Weights of a small mixture-of-experts language model, trained from scratch on English Wikipedia.
Size: 11 layers, width 160, vocabulary 4096, 60M parameters.
Experts: 64 experts in each of 11 layers, 256 squared ReLU neurons an expert, 2 picks a token, a sigmoid router.
Below are experts of layer 7 (counted from 0) of a mixture-of-experts language model. Rows are named router (the router's row for the expert), up (a neuron's input weights, with its number) and show model dimensions 0-159. Each number is 500 + 25 x the weight over its row's rms, rounded and kept within 0 to 999. Numbers have three digits each.
After each expert's rows: a language model's description of what the expert responds to. This comes from a sample of Wikipedia text that the model never trained on.

# expert 53
router:525524532536466481527482466467503514491531475510519461516484477499483525492480510520468488472488538486474519516522540567451479513534487497488485502505461479507490488505500510570513454488506483515479519548499505522511482505498485483500456521511499487477534526577466502512452532504504507534506487511492499506540441497472509466484488504467525521522484472480508494473486489480493478515470515517555500536495523496480502511532527474514429486538493535519506507483506554503465497495503503
up0:521519518523478481517446522506467485467501503480486517466485508507499464558527531491507438460527494524476538488516502489494550483528506485495476503553481484479475474512516481466488504526469512488486554505479478507550511483512476489480500461488507485538481512485519539506447487566513524514470549490484473502546467480504465516502488528510522495502522517496520533516501457472503499503534490494530443523517506492474538497518518505508477475452485545488504520503495525484444502468503511
Description: Prepositions like in, of, from, at, within giving location, origin or membership, plus infobox labels like Born:, Location:, Genus:.

# expert 54
router:486557537479478455536456484456513471496522506499491487507463494508483499509476465543467518475433500509488494497496528519507484528484535517521467502521497493527468517505512480509498491531512495499502513514499449515487469474543506506520483510520471505481517549487498499496457555486495544525487466533499502519516492539449514538481504455479503541519480516483478500451502466480534490531496477545499496518510495474494548487470473470483459523455465494489486474447471516481533499510480501
up1:527549473470481509501483516475489509499492511492499507527518486493553546533498511510473513510482466492563502439514565528507483487510484478532468504508518510582523489498476509479482493473508477523504518471489466454500512488513517525494514557466508507458528506485488500504550507482477485518521526506526516546505475494538474525471534495475508535486482528472505461481478509548516514520478444505511459504509454502505496466488521531510488495507503526478478531493517518519514483456498459
Description: Closing = of article title headings, line breaks after list or table lines, and linking verbs is and was after subjects.

# expert 52
router:533511529545480483481473480484516494509509538491492460527507508545488500527501525510480494486449511479490479481465536518515481496466514504500470490486508498510480523518494443531508466497470507484536523492527449505495429481510472478510463489519471493469506518495500509563472501472482525506555499512533522496524461498478495492511489497484508476507508504503493496458445447511500528514463492521571498452513484542542509486485474489512501557524469517486499520487494523510526520532554511
up0:496471482510492461551466511492506474481497526461515529491509535445514515516523538474492493483495525512483470497532467510501493490481504486493471524514522483538480494528479484525558469487507505499454491518512478493498535539499521491438509496506481509464536556503502490523505481492462454518478513534531458496512501520534494519450487466502517550543500461502475509501497505525479544518491487515459449476528493522495488485541550495457522503515484510516526534513492544463532488506481532
Description: Adjectives and -ed participles modifying nouns, such as young, original, unnamed, known, delayed, plus articles a and an.

# expert 1
router:491553516483510499537475456471511489483530560495495485506458507533496494477501513524488473479476519450453534519508529543481483493478539524558510479519521496492460542512457524516458489479483524487479539493467487523460488486531428507503520522494508488502469513523498486548505479509479510535521494494501505514514489481525495539488512498484527493499516493498511516423477489475520514513544483549505481490524548494486522481504509483499481495464476473509478455471487511475457506503486468
up1:471527469513493485550475517511477527485510546487580476473503510512447473465521479542496511485480470454490516522511493504537482496482500516530507474514525487483483543470519488484499508537471509484500511519528477477517496518487528509513471458526549513544555539491463551522486477511455483511522476487492518488499498494498485536540506520488489428487515509496504496485461499507473503476468466534465503486517463520500522482462494489493525451509488499497520490498507546496492459497509546
Description: Words and word pieces forming field labels before a colon in infobox lists, such as Running time, Countries, Publisher, Coordinates, Succeeded by.

# expert 43
router:497510524514533519538503479486504463482504522487465508513518468505491470489479523537477494467516443532509511498468521511474476513463468523493481448511500469523462540506499495569517497518514531499479506504465492501457485452533520517532483492506531495465429508533494499480468516486546505493518516537485495512538469502508509474471502504468512460497506497529509540480460527474510506524501532519554509445487540505485525510477517517503459495490465501464499467467491545502497506514502452
up0:518508483481454543493535512465495468459454514540514493486510529491502477552499495508445465509484500479467489507463530472507463484486446517462497464507495475512459491487481486520509480483488519449491535467473487512505484514497464506533480448520490467479512551537504494460520526523543521507480525513534505524501516523498483476476509520477547506469472483508510483494464534498500506534470512510560529529503494512491490514463482470510470488549524518478507487503480525514536525496483453
Description: Prepositions and time words opening sentences or phrases, such as In, On, After, During, From, often before years or "the".

# expert 17
router:499518509489474495484490475496509483497520491450482473533507515468481478555499501517479451494517484525467507463505508488512447487513524517535542482457467496483485499546474531471515477513453436524469515492541529534506525510554540480495456488490520490469526533532493497488490490449497557521477510513493532482499506466485526517500497467485467512493537469501444512511483532502530484507525515536506528523512531495505531480486520504548483503513485502498497473461450511458504513535499503
up0:480478479465517490496504507511523428500475507485542517461471487472501522506484480484562506538488512533494478496504555488491480520513452499464480454445535506504476521516442472505488474547488487505453484505497556502493529510463529477511512486476534494496494503522501500502505480534555513509501527482530479513529483493503502496481498465503509510547533514548531514520503529514464453498512475469533502503507513497489527491450491508483555475496489509504510499484516506467520468560486521
Description: Single capital letter beginning a name or title word split into pieces, often after pipes or team cities, e.g. Pittsburgh P(irates), L(iving).

# expert 5
router:508564486481527454500504467492495487482520519476539490487465468499490522529482521506503504459457526491506472482460538502486494491523482470508462477496503484495486507514488485528530448504450486510530535510504486525464493478499489470527499519515501453471527491511528530507490536509514524524506529519486523500474442504493523471472487520524468535539532480568524475423491509508522478502541482495544505513516545458447498493488526489520500510483492530517510510518475512472497455484485479
up0:491544524433490493503513521474508534525474494504540482541503488554517486469484531519502506488493496472526504463502504493494464520499502492549485448442487509505491525476483480481494518472515544514484487502514494488479524514537494472523529490468519461456513528496489480526458528526480487527481508512477515522501451523473493521512529457496516530514492510516525516492441523484524513462472514462489512469472505500457497454494522551525506514546513520476528526511552484512517468508548510
Description: Function words joining a noun or verb to its complement, mostly of, a, to, with, by, as, e.g. degree of, entitled to, using.

# expert 55
router:498523511507472433513488502501562503475544546449490518486479510474476496525482461525448493498515464499507521483468546530508481463478528506495468468474506492538487549504507507514502501507492504495526470517499494534522505454511522512493455497485516491509467580473536494478471518496511492515474462553512503536517503538497461523469494514451470512521516459489476504507498474438492504506476520530494518487493512469479545495533470457512504482495497493495509534505495530504482479518509488
up1:479506448532529481457503523502538565499493527494515488507483488475499484464513480543475519489490482488470489521497481484458529471496511482512496492504533537522466462543547505543503541495468521463464551485502534489496498467522462468481464515516535523483503490484496453483500500532467495511497467525519529463533476510490479453451493519483498523541482481458496498500495538509488500523506548500523507533487525454497525484476490513485497497531509475469459486520498474525491527511455471
Description: Line-break tokens ending paragraphs, list items, table rows and headings, plus closing heading marks like === in structured articles.